Experts of a small language model.
Size: 11 layers, width 448, vocabulary 8192.
Below are experts of layer 8 (counted from 0) of a mixture-of-experts language model. Rows are named router (the router's row for the expert), up (a neuron's input weights, with its number), down (a neuron's output weights, with its number) and show model dimensions 112-223. Each number is 200 + 40 x the weight over its row's rms, rounded and kept within 0 to 999.
Before each expert's rows: "comes before" lists some tokens at least twice as common just after its tokens as in all text. This comes from a sample of Wikipedia text that the model never trained on. Tokens count by the router's weight.

# expert 17
comes before: "2", "1", "|", "ing", "ers", "ation"
router,206,231,178,251,183,100,274,146,193,223,164,182,132,173,195,261,206,222,226,242,258,212,229,206,233,247,217,262,202,248,259,156,161,189,197,215,201,265,216,243,230,159,259,171,123,211,162,173,211,249,163,236,258,190,232,222,203,222,236,156,186,245,164,152,235,180,172,179,289,167,233,169,155,267,180,275,192,236,220,203,139,236,249,209,249,217,162,198,212,200,239,240,159,164,190,213,218,162,120,206,152,298,220,239,226,179,181,199,265,155,119,164
up7,234,259,236,187,117,162,164,170,192,187,186,252,204,238,123,214,212,209,206,184,208,186,195,218,176,210,222,233,244,246,208,183,145,113,230,217,209,218,128,169,144,173,244,250,140,207,186,159,301,219,262,157,199,130,177,161,271,190,185,221,177,91,208,124,125,238,227,217,199,209,172,163,162,203,209,210,193,231,262,207,175,180,228,152,178,190,159,165,198,217,296,332,257,231,196,234,190,262,212,187,242,170,146,200,217,219,230,178,150,193,155,249
down7,210,221,207,233,221,197,192,173,284,189,215,179,176,227,226,200,164,176,202,210,143,158,181,173,189,204,160,163,245,208,145,183,274,230,202,187,238,225,149,142,135,246,184,169,279,223,214,171,209,243,231,230,184,224,191,214,193,262,237,227,192,134,297,170,250,195,213,200,236,228,176,205,227,260,197,218,207,211,246,231,221,183,243,203,136,201,193,211,213,210,197,145,164,245,60,216,261,100,254,239,218,189,180,109,212,233,277,231,221,181,242,295
up8,192,248,198,188,249,165,202,249,216,244,124,129,186,211,170,219,235,194,168,212,236,152,263,164,236,265,157,220,170,237,164,129,255,230,123,174,211,216,227,211,253,68,242,304,215,184,226,208,115,137,159,255,215,175,237,235,176,196,171,227,313,200,173,233,165,197,164,172,210,126,193,180,154,199,198,183,128,246,148,188,200,208,166,216,246,243,206,172,151,205,165,184,189,148,263,230,165,239,186,167,249,182,218,204,170,158,201,252,198,279,187,161
down8,169,218,211,224,273,261,167,210,177,194,156,153,160,164,203,178,241,201,309,155,166,226,110,215,237,218,116,186,195,200,132,259,200,246,158,188,287,223,194,203,140,150,215,217,247,130,176,190,158,186,166,200,236,216,199,211,257,272,279,203,212,194,210,183,136,221,256,162,166,186,235,211,148,118,224,118,165,234,238,197,185,130,174,244,184,207,165,155,152,164,187,232,228,211,217,210,149,146,171,202,189,236,210,172,215,188,215,180,249,227,215,247
up9,222,252,179,186,144,149,215,271,166,210,142,218,134,179,174,227,219,227,210,187,267,176,235,204,138,190,161,135,133,185,204,185,249,193,206,224,200,214,148,221,158,170,239,193,155,219,191,244,266,220,244,178,276,232,218,203,159,207,221,153,237,202,212,199,225,185,242,176,204,142,195,155,198,201,272,187,240,239,187,157,234,211,196,228,157,248,182,264,166,219,207,210,164,207,242,241,192,248,239,230,118,193,173,202,242,232,217,160,222,243,214,118
down9,276,197,283,203,225,250,243,178,165,249,123,232,281,204,139,203,184,195,188,161,166,187,193,201,207,250,157,185,179,163,246,142,208,108,201,165,226,225,263,118,164,223,228,163,199,234,246,163,238,187,186,221,150,264,199,146,199,216,145,242,230,176,201,234,185,204,213,188,225,236,149,210,232,240,225,190,141,185,143,228,235,200,165,204,228,186,154,243,198,264,249,236,323,277,221,224,197,166,251,236,222,185,214,214,176,183,237,277,194,233,237,164
up10,250,233,127,168,201,184,231,148,231,236,239,157,190,225,183,222,158,194,142,220,203,208,197,119,161,191,202,175,189,288,178,140,171,229,162,239,155,204,140,231,221,198,252,158,186,203,188,235,208,167,250,184,211,195,228,248,261,172,223,178,162,245,239,207,238,196,237,183,252,229,143,136,183,251,267,202,209,113,203,220,198,242,229,255,237,335,310,228,238,162,210,205,207,190,195,72,272,199,260,178,165,235,239,256,180,175,229,224,254,185,209,228
down10,234,242,164,262,146,200,262,258,175,235,188,197,261,288,234,201,143,223,105,191,160,222,270,205,176,275,208,174,233,189,238,151,214,213,143,211,219,205,235,244,173,232,228,122,171,157,268,253,219,268,208,147,151,208,189,211,240,230,220,219,183,242,191,233,137,145,172,194,200,267,203,136,202,249,151,209,156,212,169,127,111,275,198,148,210,215,175,209,203,217,231,232,297,218,179,164,234,155,238,173,214,230,214,169,223,230,215,266,230,269,257,207
up11,241,191,224,238,271,186,236,220,208,263,178,221,289,228,231,234,190,160,161,298,197,173,212,267,230,210,188,199,159,229,144,156,159,36,186,210,170,204,200,192,182,211,240,215,253,247,152,226,184,206,149,211,212,194,131,216,269,215,241,201,191,159,97,143,262,182,242,220,273,184,158,192,257,228,207,210,165,208,213,268,160,155,197,181,181,217,185,184,226,266,207,184,147,181,221,135,274,152,106,183,180,210,226,221,172,142,178,193,219,153,172,237
down11,208,252,159,229,169,164,235,258,190,162,213,195,309,181,219,242,184,202,294,206,156,207,109,250,161,208,151,172,250,176,195,174,216,234,151,217,168,205,129,236,197,225,178,248,226,157,239,254,251,130,254,203,204,215,236,279,200,119,211,359,144,168,202,197,226,121,208,206,202,178,181,163,253,209,180,84,175,184,242,249,221,176,184,210,220,173,235,207,190,183,391,168,199,143,223,211,195,192,177,131,207,175,320,135,228,190,211,158,158,188,200,155
up12,202,196,241,160,197,186,242,174,263,239,151,221,130,146,175,205,198,184,236,251,164,177,291,179,195,196,120,184,187,185,216,269,146,240,170,236,265,230,167,257,156,179,203,213,263,168,244,221,228,174,172,204,293,253,164,260,187,153,233,126,190,239,219,210,235,217,147,187,204,187,144,157,156,270,192,281,246,234,195,178,192,200,115,202,206,216,197,215,196,222,210,209,210,182,111,152,163,231,212,172,136,184,197,240,185,185,204,209,172,173,158,245
down12,184,170,165,233,238,182,250,181,247,203,245,222,256,236,234,198,217,201,222,163,225,228,216,190,230,151,171,226,163,226,143,236,178,239,185,196,218,241,188,188,230,232,137,296,191,227,227,208,162,262,158,248,118,208,283,216,308,253,228,146,226,238,219,119,250,245,177,226,214,232,279,263,194,231,313,215,143,148,173,179,204,173,181,299,170,169,168,201,191,221,102,174,243,264,198,300,125,227,207,141,167,195,205,227,192,211,176,254,251,233,172,174
up13,204,269,182,204,237,262,150,224,203,241,198,243,196,171,246,180,116,189,210,145,173,238,105,165,223,213,172,218,212,263,122,197,195,217,182,178,224,195,208,190,245,241,274,172,176,235,187,167,150,190,223,180,256,161,211,142,109,192,151,206,186,177,122,192,119,271,219,182,204,243,205,221,248,293,224,197,221,179,168,196,283,163,224,183,232,145,201,179,291,172,134,131,178,146,196,169,172,139,221,148,201,259,230,215,152,191,241,177,180,145,159,246
down13,193,213,227,189,190,284,250,162,111,166,253,161,219,198,181,204,223,180,196,109,169,158,145,250,170,223,233,205,212,180,142,205,162,273,160,162,203,189,155,72,222,152,169,236,245,225,282,216,129,242,194,200,200,182,212,234,155,215,173,172,241,229,171,178,219,220,223,185,194,206,203,155,167,267,132,234,254,158,270,213,205,167,163,212,168,207,177,131,233,198,208,246,185,197,141,202,190,225,182,191,204,187,186,189,223,273,195,220,187,245,162,161
up14,248,179,229,140,211,200,189,225,187,199,251,183,191,220,232,215,188,173,243,226,167,135,169,208,253,172,214,194,217,213,159,240,162,157,186,193,162,162,260,188,232,234,207,213,96,278,185,239,129,210,186,222,200,217,199,174,232,176,215,142,245,241,203,218,216,212,235,161,222,160,216,173,214,279,170,185,200,82,152,221,203,228,231,173,184,287,201,183,166,180,160,197,222,252,214,122,266,172,225,85,183,230,207,253,194,159,216,175,206,213,243,228
down14,192,167,236,241,130,238,196,148,190,196,225,262,178,231,148,217,200,209,249,218,160,134,206,168,139,203,260,189,198,237,139,171,161,146,198,214,211,220,294,160,186,246,163,226,178,245,260,213,231,161,191,146,166,244,195,194,240,232,124,190,233,393,195,220,169,233,100,240,161,168,149,229,200,227,234,222,223,248,153,219,101,231,180,227,158,211,252,206,237,212,213,173,221,235,199,183,196,246,166,258,159,174,186,228,133,217,149,231,146,250,235,167
up15,230,174,150,184,126,274,234,239,162,146,216,253,224,166,147,262,162,134,200,149,180,130,220,148,284,183,226,221,232,181,213,128,193,201,152,194,206,238,139,208,147,238,214,184,207,204,227,142,249,135,89,200,94,176,223,148,198,228,256,131,233,135,151,226,174,214,210,189,254,230,288,224,282,254,187,204,221,177,169,260,199,236,222,164,265,215,195,302,212,248,206,308,189,209,291,196,234,225,237,223,205,189,138,277,236,188,181,215,208,93,112,196
down15,174,120,213,206,139,94,188,248,209,202,208,222,202,185,239,159,186,223,125,180,178,258,176,203,270,243,208,105,185,177,249,208,182,219,156,347,149,256,164,180,119,185,165,199,220,229,159,234,214,207,202,199,170,175,213,180,253,227,209,248,159,214,244,197,187,175,177,281,239,128,225,304,237,195,222,129,160,132,203,236,225,200,231,141,223,142,213,169,220,226,248,162,131,210,217,139,163,241,232,255,235,214,216,204,163,201,195,219,236,222,257,155
up16,220,165,263,257,127,189,204,170,235,258,196,145,93,213,214,183,130,194,172,229,220,168,209,252,142,170,262,183,237,151,199,185,230,168,190,234,231,194,197,187,169,146,272,206,236,171,236,210,198,154,246,235,197,202,164,225,199,178,207,266,141,184,249,189,210,138,268,151,189,312,285,205,186,240,178,215,192,269,204,235,142,163,200,205,219,227,213,207,185,224,194,240,212,221,221,255,265,227,264,204,221,233,183,120,141,188,217,202,256,221,123,240
down16,257,218,216,180,192,110,243,158,255,179,217,130,207,163,197,239,189,124,247,154,237,229,235,201,143,146,226,157,153,250,218,170,239,163,184,248,140,268,219,178,157,201,241,148,177,182,146,257,271,167,300,201,238,230,172,214,231,221,192,156,162,287,164,193,201,239,213,159,96,264,233,202,183,193,196,276,209,185,189,149,212,173,252,142,169,243,266,192,224,223,206,191,275,191,246,160,254,182,149,218,197,237,143,165,179,176,229,306,97,277,205,274

# expert 14
comes before: " ", " |", "|", " |\n", "–", ";"
router,184,191,206,188,142,255,249,184,229,188,157,259,203,145,157,184,144,188,267,210,183,155,163,148,301,143,259,132,165,213,204,238,160,148,256,161,129,208,215,153,226,204,206,182,228,131,161,183,151,235,177,217,202,217,207,181,131,206,244,114,217,185,242,157,163,172,217,196,244,234,209,127,247,217,242,129,144,238,207,265,196,230,212,245,162,114,134,195,159,131,173,202,272,235,268,197,136,248,194,226,243,198,216,258,278,123,238,246,202,116,200,116
up7,150,243,271,178,232,227,192,185,217,182,155,245,169,151,186,173,183,221,212,215,191,205,319,173,235,148,290,200,187,229,177,229,55,154,144,167,167,210,239,144,165,197,188,143,176,206,190,195,194,173,254,232,249,216,197,220,125,194,212,162,142,216,273,229,234,215,86,166,256,161,272,192,221,235,229,256,202,154,199,253,138,235,184,190,204,230,218,191,104,160,203,149,206,247,245,164,171,219,129,258,237,174,151,287,279,195,206,204,156,161,186,224
down7,213,237,248,222,173,259,258,179,204,179,261,240,264,248,186,149,279,222,183,170,219,183,241,157,213,193,252,132,231,229,239,287,166,150,241,191,235,181,230,197,166,143,227,251,149,172,224,154,200,153,275,172,202,136,279,205,256,259,274,190,174,174,242,176,243,235,186,161,258,221,212,284,160,188,118,165,147,209,162,169,201,156,204,252,207,193,89,228,173,178,192,205,170,184,154,264,217,143,152,231,211,207,229,199,244,217,171,160,143,182,201,199
up8,199,200,191,214,160,185,110,267,248,180,201,176,220,180,186,205,178,163,201,210,225,167,172,200,189,293,207,202,190,259,151,127,201,106,216,192,154,193,227,203,182,210,190,183,214,190,241,213,149,202,175,121,221,258,217,157,240,205,178,182,231,178,229,210,187,203,321,168,256,262,202,285,242,190,133,145,135,197,263,206,237,147,199,120,167,194,166,209,155,240,187,271,193,261,214,131,193,231,210,147,161,214,161,222,211,207,121,203,226,216,191,186
down8,157,221,170,202,222,206,169,208,158,268,240,232,142,184,162,156,162,189,199,270,175,241,282,224,203,161,181,152,174,209,162,288,271,211,193,157,253,196,238,207,152,178,190,205,200,213,189,188,210,187,144,149,185,246,183,238,265,160,240,171,92,243,166,207,177,192,190,181,161,206,237,114,211,176,184,154,208,141,178,115,174,160,289,225,189,150,290,200,135,185,168,216,194,226,194,184,267,216,159,268,222,253,167,171,215,258,292,249,149,253,209,218
up9,188,205,213,187,158,280,161,269,291,94,129,193,269,283,199,173,238,223,186,185,201,185,158,195,214,196,194,213,116,269,145,135,178,208,166,227,139,159,265,272,158,220,227,186,179,246,168,190,213,140,242,139,250,187,174,164,170,100,189,232,249,258,195,191,168,225,207,224,126,267,240,212,229,287,155,132,218,203,147,198,216,151,187,147,198,172,171,175,199,194,180,175,232,209,198,213,139,314,184,218,185,297,190,195,173,164,143,187,247,140,235,263
down9,246,193,204,216,223,209,170,271,230,175,292,278,168,198,170,137,201,194,270,148,244,261,140,229,248,225,279,209,162,222,224,157,249,230,180,123,229,155,147,224,251,229,235,176,197,270,180,221,228,233,120,205,139,252,223,223,167,138,234,178,100,194,260,180,194,276,164,119,210,305,209,203,198,219,264,184,240,216,186,143,237,186,159,214,263,315,232,169,190,215,160,257,189,180,173,234,229,168,194,179,188,187,259,158,217,185,238,228,138,235,245,186
up10,205,189,160,212,190,285,144,137,252,131,199,225,241,172,188,153,158,224,175,261,230,223,173,171,235,260,175,171,143,182,199,164,264,132,242,168,235,141,164,168,134,170,182,214,182,162,216,219,101,214,245,206,235,183,184,170,184,221,194,144,153,216,177,159,168,216,194,167,153,230,192,180,210,129,220,197,180,186,236,190,195,257,159,240,198,151,235,179,160,206,125,245,226,199,231,191,203,213,252,237,235,203,249,219,227,239,235,233,166,192,179,249
down10,193,171,237,143,156,129,237,251,262,164,127,256,284,149,211,242,203,288,122,178,190,223,53,174,187,279,184,207,189,198,219,277,234,258,215,288,198,204,209,194,149,174,185,231,195,208,225,218,256,159,117,165,150,186,191,213,196,237,201,161,286,164,172,147,192,167,168,103,170,228,172,169,217,232,222,150,300,192,239,254,173,167,219,156,141,206,188,209,199,226,243,222,242,208,140,219,183,210,240,165,148,205,240,198,163,195,118,122,226,187,188,202
up11,178,188,183,211,286,203,183,183,189,175,178,193,242,187,212,184,219,194,186,164,176,122,202,216,169,146,164,217,201,150,215,161,247,232,188,218,144,232,202,145,186,262,154,210,235,225,213,242,96,199,230,184,211,174,272,134,168,155,229,225,221,180,148,234,283,182,116,183,193,177,180,104,217,275,217,218,181,147,158,174,231,270,216,220,185,178,195,235,236,187,170,223,167,221,201,138,163,175,199,228,204,291,197,275,189,301,223,183,263,200,259,199
down11,125,290,145,185,148,195,260,219,195,195,220,249,186,208,170,142,170,227,225,221,181,229,201,119,175,266,173,230,182,201,229,198,165,179,228,208,225,196,202,264,212,228,197,140,134,122,163,240,185,155,207,181,168,174,214,199,274,175,163,226,86,277,186,250,186,208,190,197,241,233,241,213,185,238,191,183,236,253,243,177,200,186,173,139,196,149,203,245,219,184,190,226,227,239,200,241,161,220,184,244,166,235,262,153,263,136,199,244,150,276,212,202
up12,154,219,141,216,190,209,184,182,222,226,253,171,197,160,211,147,162,201,229,136,234,189,180,197,153,206,175,235,278,232,200,159,181,151,166,212,196,220,204,171,234,227,223,250,163,193,220,163,193,163,230,288,260,235,174,211,218,213,261,222,284,161,167,250,156,219,219,159,180,259,232,145,228,225,95,153,272,198,106,145,255,133,223,127,254,179,171,264,214,221,173,174,253,179,273,203,229,214,210,224,214,241,273,209,204,192,203,264,158,200,200,265
down12,120,202,156,223,269,262,117,228,242,205,171,225,185,182,200,179,183,247,180,197,197,243,194,183,224,253,203,220,205,210,188,221,208,208,211,282,217,244,176,238,203,205,131,164,229,158,128,192,219,207,198,242,122,171,182,218,183,158,262,130,280,270,192,176,183,192,164,229,208,177,198,195,267,155,164,175,222,245,207,144,207,175,194,131,101,158,163,226,187,221,184,225,202,204,230,216,223,194,188,220,227,151,184,178,208,215,162,231,206,171,204,222
up13,166,150,228,213,110,149,212,228,207,253,203,165,276,221,159,222,246,175,195,243,180,170,191,188,200,253,201,218,181,227,132,163,202,125,233,150,186,224,193,245,165,234,203,194,283,227,211,263,156,246,222,228,198,161,194,216,257,212,225,185,231,256,197,171,148,147,241,226,260,183,236,232,191,203,102,285,174,244,256,231,143,177,169,192,163,200,192,205,208,170,148,234,241,238,179,176,195,256,238,129,173,216,149,211,238,113,189,197,189,213,173,177
down13,185,211,205,250,245,205,164,271,191,305,253,167,216,161,199,185,230,218,203,193,249,217,165,185,226,180,133,264,174,180,171,171,208,157,209,164,134,146,254,269,218,239,229,211,223,186,110,183,230,181,226,237,176,215,275,219,279,163,261,164,212,179,153,209,197,176,133,295,233,169,257,120,190,183,205,224,171,138,240,171,197,221,181,206,207,159,236,184,160,221,195,216,241,180,180,260,238,230,201,203,245,146,152,270,151,208,193,191,189,165,213,233
up14,187,208,281,197,139,239,184,213,156,210,150,233,162,222,182,197,173,166,173,191,252,140,272,231,202,238,135,249,204,178,204,264,209,174,219,173,222,236,184,164,191,182,186,189,224,184,192,275,246,144,179,235,202,220,163,161,166,204,226,200,154,247,248,212,188,129,215,242,242,186,227,181,233,234,190,247,236,210,250,181,130,143,215,226,227,197,196,145,159,160,217,262,239,231,157,241,199,238,196,214,95,151,172,247,277,225,196,211,199,174,180,188
down14,143,196,201,278,272,184,113,225,255,209,219,217,187,222,147,139,270,197,259,208,170,214,184,233,141,204,222,248,173,246,155,239,224,193,134,229,191,200,156,208,180,105,254,213,255,214,160,206,219,231,229,175,278,209,249,148,195,181,145,165,162,173,210,182,132,184,200,178,246,98,181,210,208,157,264,132,160,204,258,262,127,171,238,180,158,227,204,164,219,218,158,198,119,187,152,314,197,222,174,179,133,196,224,215,203,218,273,248,228,222,205,251
up15,228,113,291,155,158,239,244,170,232,185,157,132,208,242,197,222,97,166,240,191,222,191,171,191,202,216,216,166,169,191,264,200,186,212,240,174,192,183,180,218,193,219,181,151,175,202,212,237,156,206,210,231,201,278,189,215,197,210,246,225,161,181,286,187,168,202,164,294,303,237,211,188,137,167,154,181,263,175,215,216,231,235,198,193,178,215,151,209,133,181,150,227,272,201,143,251,228,186,220,188,274,253,165,170,226,144,220,219,170,257,184,172
down15,276,161,300,143,210,210,220,163,123,171,191,148,159,178,219,216,267,203,251,198,220,179,212,190,131,203,234,183,267,233,215,181,249,169,71,217,222,241,223,234,208,168,242,243,154,259,195,182,250,176,193,261,137,222,230,138,245,245,241,176,235,185,161,218,181,218,142,154,175,240,176,137,212,142,179,231,185,199,178,152,222,214,246,239,214,198,221,184,209,195,155,114,178,194,237,243,175,264,221,179,185,151,194,237,95,225,153,167,241,230,233,188
up16,207,170,250,267,149,150,189,200,228,170,148,206,271,171,172,232,217,203,206,212,181,134,140,191,183,133,159,281,217,183,212,253,158,204,248,169,220,180,169,164,188,249,164,154,254,212,138,196,127,210,208,205,196,280,218,176,194,196,205,149,246,249,226,196,195,176,161,185,188,216,205,254,193,230,211,239,172,204,161,198,209,201,190,140,170,206,212,186,147,181,156,194,208,199,208,192,187,172,221,128,229,138,123,189,246,151,127,220,261,191,290,177
down16,79,195,216,160,197,248,174,121,242,263,176,144,210,210,121,194,229,234,238,205,174,173,149,165,255,243,154,238,175,237,211,172,194,196,335,274,214,255,145,105,119,151,150,215,196,172,230,234,179,164,171,162,193,179,281,188,194,137,117,208,179,228,160,235,128,190,194,203,179,191,113,200,174,249,268,245,204,152,273,277,131,197,241,284,188,132,179,201,249,185,154,179,223,191,124,195,205,154,188,219,200,219,244,131,179,203,215,195,172,241,187,212

# expert 11
comes before: " |", "0", "–", ";", "R", "th"
router,185,237,195,117,192,270,203,216,202,201,197,215,197,235,176,134,166,197,180,230,215,158,197,229,271,234,276,120,184,164,151,237,159,198,233,247,176,171,281,140,153,221,65,167,123,143,225,175,176,164,187,165,180,191,184,187,155,158,177,160,136,187,200,162,139,166,185,193,175,191,149,181,212,171,206,185,192,235,206,210,215,157,169,205,218,163,167,162,160,191,235,235,202,182,234,259,231,234,191,146,213,195,217,259,188,126,195,216,226,179,153,150
up7,215,132,164,104,142,234,167,215,154,166,211,200,188,196,182,182,210,237,212,148,218,218,203,203,235,275,173,184,243,220,203,264,200,105,215,170,206,159,215,166,217,192,169,201,267,159,236,222,191,219,227,154,192,143,185,240,221,248,178,178,173,164,195,229,214,153,208,192,224,238,222,209,143,232,200,131,181,185,163,166,169,225,244,218,146,152,215,223,203,192,198,165,206,121,208,176,205,161,223,204,206,175,173,173,217,197,164,254,217,159,244,210
down7,172,187,202,208,170,197,179,216,275,197,203,199,156,185,271,158,183,75,232,210,175,205,246,234,226,187,198,214,189,101,198,138,224,131,145,204,219,195,175,161,179,190,148,317,198,250,242,239,195,219,153,218,168,236,239,159,159,181,173,201,153,184,236,191,223,293,157,141,180,217,157,179,212,169,210,208,115,178,217,252,177,195,278,201,181,190,226,246,147,225,258,205,143,218,187,272,169,117,155,213,265,193,226,205,220,226,172,266,202,171,174,201
up8,129,131,209,152,194,122,151,160,202,171,245,270,137,163,180,141,214,219,210,222,248,271,219,245,204,185,180,165,284,198,184,239,249,199,150,113,210,204,202,184,253,228,253,238,186,143,172,264,179,184,224,204,164,198,231,230,143,188,222,247,210,195,191,211,205,216,159,188,287,198,137,115,161,166,248,147,179,182,217,174,227,161,237,199,213,186,167,216,162,174,244,211,190,182,207,161,224,174,172,189,254,158,295,127,204,130,202,137,179,221,212,206
down8,116,140,207,215,163,156,131,230,245,170,250,222,206,183,176,210,186,110,181,160,178,225,209,211,209,177,188,210,214,245,200,174,216,252,149,164,279,240,241,206,154,186,167,274,269,176,209,230,240,214,208,163,228,129,282,108,160,255,241,175,188,182,251,250,244,198,204,137,125,215,198,159,164,158,157,209,169,233,263,185,206,179,187,165,148,186,296,161,211,232,208,181,209,210,128,208,153,270,167,214,199,242,223,198,195,230,169,176,215,224,168,171
up9,161,181,184,253,206,143,236,263,234,180,103,186,206,109,167,191,230,179,160,258,148,231,160,194,97,110,142,227,185,247,190,151,188,277,200,229,214,238,224,223,228,197,138,138,250,101,191,186,163,226,239,178,271,226,151,208,176,226,215,202,198,202,138,119,245,158,221,252,179,186,216,222,149,266,188,189,193,205,198,274,171,142,231,162,185,245,224,213,157,158,234,206,166,202,246,235,248,169,238,128,214,272,141,260,177,163,177,231,233,243,220,176
down9,130,197,262,253,196,174,201,161,214,227,278,197,200,236,194,228,178,191,208,172,113,235,175,120,209,198,174,198,188,201,204,223,211,267,172,269,210,213,211,180,151,187,187,212,238,142,167,138,192,210,177,168,172,244,200,167,245,247,149,158,260,268,219,151,252,132,200,214,208,188,170,244,146,237,191,170,178,210,195,233,195,166,181,165,211,188,222,215,191,186,175,196,171,178,211,173,174,234,177,190,201,216,227,228,153,218,155,202,158,203,189,162
up10,188,122,252,143,59,160,160,253,246,190,176,181,155,216,191,55,202,214,264,246,231,141,209,215,158,248,176,241,152,210,243,189,203,166,218,147,204,182,220,179,168,184,147,127,182,174,192,191,189,226,227,201,179,150,229,181,176,186,114,220,200,196,250,245,121,131,166,223,217,170,200,185,152,208,239,156,203,139,232,165,161,168,216,209,199,198,202,194,209,209,197,251,220,168,210,233,197,229,209,247,213,263,239,274,199,128,242,261,201,170,129,204
down10,202,165,157,213,196,201,226,186,200,250,172,154,122,175,246,234,248,178,172,249,140,179,246,215,139,234,171,195,173,214,217,257,203,166,205,189,196,135,224,129,229,235,213,243,175,214,116,158,204,138,161,268,274,208,182,205,193,208,211,163,158,208,238,204,186,209,206,114,201,183,187,205,141,222,232,205,140,115,203,281,179,227,179,171,231,91,190,177,244,167,196,187,219,192,216,140,116,162,227,137,174,192,157,134,251,224,215,174,223,216,186,209
up11,200,212,138,258,161,117,183,192,145,188,222,142,144,244,252,193,171,196,281,177,235,197,209,157,208,200,164,167,169,195,211,275,253,175,131,211,200,250,179,151,163,132,159,176,207,192,205,255,186,192,190,249,174,190,169,174,251,183,286,229,141,238,180,280,198,216,287,164,235,136,149,245,169,217,260,228,211,204,210,176,151,237,167,209,190,193,224,274,166,136,218,181,99,221,220,187,214,154,212,192,217,223,243,195,183,217,223,263,103,230,193,204
down11,249,132,213,138,168,201,226,221,183,234,228,186,162,215,211,159,310,192,235,147,254,177,245,177,199,219,207,190,242,170,184,245,208,207,129,156,216,182,161,165,118,254,215,195,206,186,178,185,229,254,207,250,165,150,204,173,207,202,187,171,237,225,234,238,163,226,170,145,235,165,215,209,218,214,219,188,167,161,254,234,180,230,215,153,235,165,221,182,201,166,230,247,246,147,104,231,192,161,160,195,208,348,183,135,232,207,198,215,223,214,203,194
up12,133,114,106,239,188,227,228,192,199,146,140,148,164,167,243,148,132,135,168,223,239,215,197,249,236,153,138,173,224,189,245,263,166,155,175,197,183,240,257,236,231,236,139,175,232,213,142,210,122,164,192,169,220,158,87,212,150,178,247,121,177,255,127,270,186,127,251,139,193,117,219,252,206,233,177,195,185,224,177,191,182,176,141,237,164,171,174,195,174,228,177,200,256,224,218,241,158,166,139,240,206,241,152,303,208,188,131,207,226,161,253,191
down12,193,228,205,213,175,124,239,157,145,122,225,262,281,219,217,171,164,205,258,190,258,222,182,118,232,175,214,177,184,226,215,191,249,265,221,237,171,179,161,205,131,171,211,275,235,153,140,147,211,199,250,256,218,202,96,237,186,162,138,220,227,156,183,115,280,189,240,179,236,259,256,194,224,214,163,279,190,187,204,195,199,189,232,212,224,209,218,192,171,197,176,263,180,209,234,198,164,209,169,159,189,173,252,170,173,144,203,242,236,151,216,266
up13,116,175,179,245,205,132,231,186,153,202,185,164,196,193,218,151,263,259,81,92,294,167,231,257,222,240,225,278,197,255,162,193,254,213,230,195,271,171,148,207,136,228,194,155,174,182,237,214,148,243,193,137,171,181,194,150,223,190,213,239,175,160,226,190,232,198,128,197,230,205,130,156,222,206,189,194,152,141,184,178,193,194,195,180,162,207,174,259,160,167,163,201,198,202,191,192,178,181,263,213,194,209,265,219,118,163,181,222,117,193,123,221
down13,154,153,157,207,213,206,214,191,191,180,314,194,222,218,173,266,249,191,174,234,204,235,194,197,165,150,227,228,224,142,192,163,216,195,205,173,128,209,170,248,232,228,183,184,213,205,192,234,117,179,230,141,135,185,146,186,235,132,285,189,214,281,145,189,244,232,151,141,249,144,237,177,215,165,152,299,198,197,202,202,224,217,281,200,212,239,253,240,196,211,131,174,217,221,184,227,223,224,138,174,196,172,135,172,205,241,152,178,167,227,173,259
up14,191,210,184,237,205,221,135,155,164,223,198,164,253,213,235,222,148,185,246,188,268,200,139,216,159,266,205,168,169,211,229,199,168,138,186,199,212,179,215,152,241,229,161,175,168,146,149,223,186,139,240,256,127,142,277,247,217,168,214,227,212,170,242,168,189,165,180,184,251,194,218,256,146,261,230,117,216,160,193,189,199,179,176,164,218,187,235,217,208,180,251,253,171,202,153,242,254,243,237,140,159,181,222,167,199,191,167,249,194,240,174,175
down14,221,297,229,151,230,248,220,244,133,225,173,146,251,153,227,238,285,123,188,161,253,235,166,247,207,187,182,202,257,242,236,127,247,181,281,216,161,219,241,192,189,180,163,174,220,126,187,211,237,251,195,236,229,196,204,227,224,251,262,152,217,221,198,146,179,217,170,206,201,227,178,173,231,257,264,214,221,147,143,224,242,174,243,196,220,179,270,144,205,192,184,173,155,104,214,199,168,253,172,261,171,199,275,155,113,218,250,197,155,165,150,209
up15,211,159,171,190,231,263,125,277,251,170,201,189,228,163,201,135,185,215,227,189,158,176,188,262,159,202,171,163,250,216,194,184,249,253,275,197,143,241,175,187,190,150,247,219,207,186,227,214,172,152,159,154,182,166,270,235,207,105,219,169,184,191,201,167,168,194,126,183,194,248,204,146,223,231,214,210,195,139,261,250,119,191,173,156,201,277,267,212,176,151,202,209,187,211,224,191,184,291,237,143,189,155,166,189,199,166,242,258,160,162,186,215
down15,185,165,120,194,171,228,168,174,212,174,170,209,233,210,235,238,117,185,195,254,157,106,282,180,219,185,208,166,168,202,171,208,245,242,159,146,232,220,210,175,246,121,244,273,280,217,117,177,137,158,230,154,138,175,205,161,167,196,272,135,231,272,222,241,243,245,227,166,135,192,181,207,239,146,198,224,255,183,156,282,220,186,194,219,213,147,193,211,196,250,204,252,174,235,185,161,216,172,156,209,236,151,178,219,261,218,208,247,233,113,204,183
up16,203,179,244,130,100,219,142,230,134,168,155,215,179,149,166,240,196,230,222,213,254,200,203,170,264,206,196,170,152,256,212,218,195,221,251,204,194,199,227,159,147,210,142,153,192,223,242,225,154,93,208,196,205,243,209,221,202,194,270,197,157,220,219,158,264,202,275,234,270,204,207,153,149,222,209,156,233,213,188,199,195,259,212,186,238,173,232,249,177,151,146,251,202,222,217,116,172,239,303,155,212,174,163,255,209,166,195,169,180,222,203,153
down16,185,217,223,151,172,233,208,295,217,189,131,224,210,249,199,149,259,240,151,225,195,179,164,304,185,160,105,249,186,282,195,173,258,238,237,235,186,201,181,176,219,127,244,215,209,188,277,235,189,245,113,185,204,139,164,149,201,224,206,215,242,272,179,233,191,188,200,217,254,197,230,232,209,147,213,152,247,145,167,225,170,166,170,214,177,218,173,216,177,187,210,166,210,205,189,184,190,135,141,246,158,185,228,223,194,233,248,153,143,206,169,194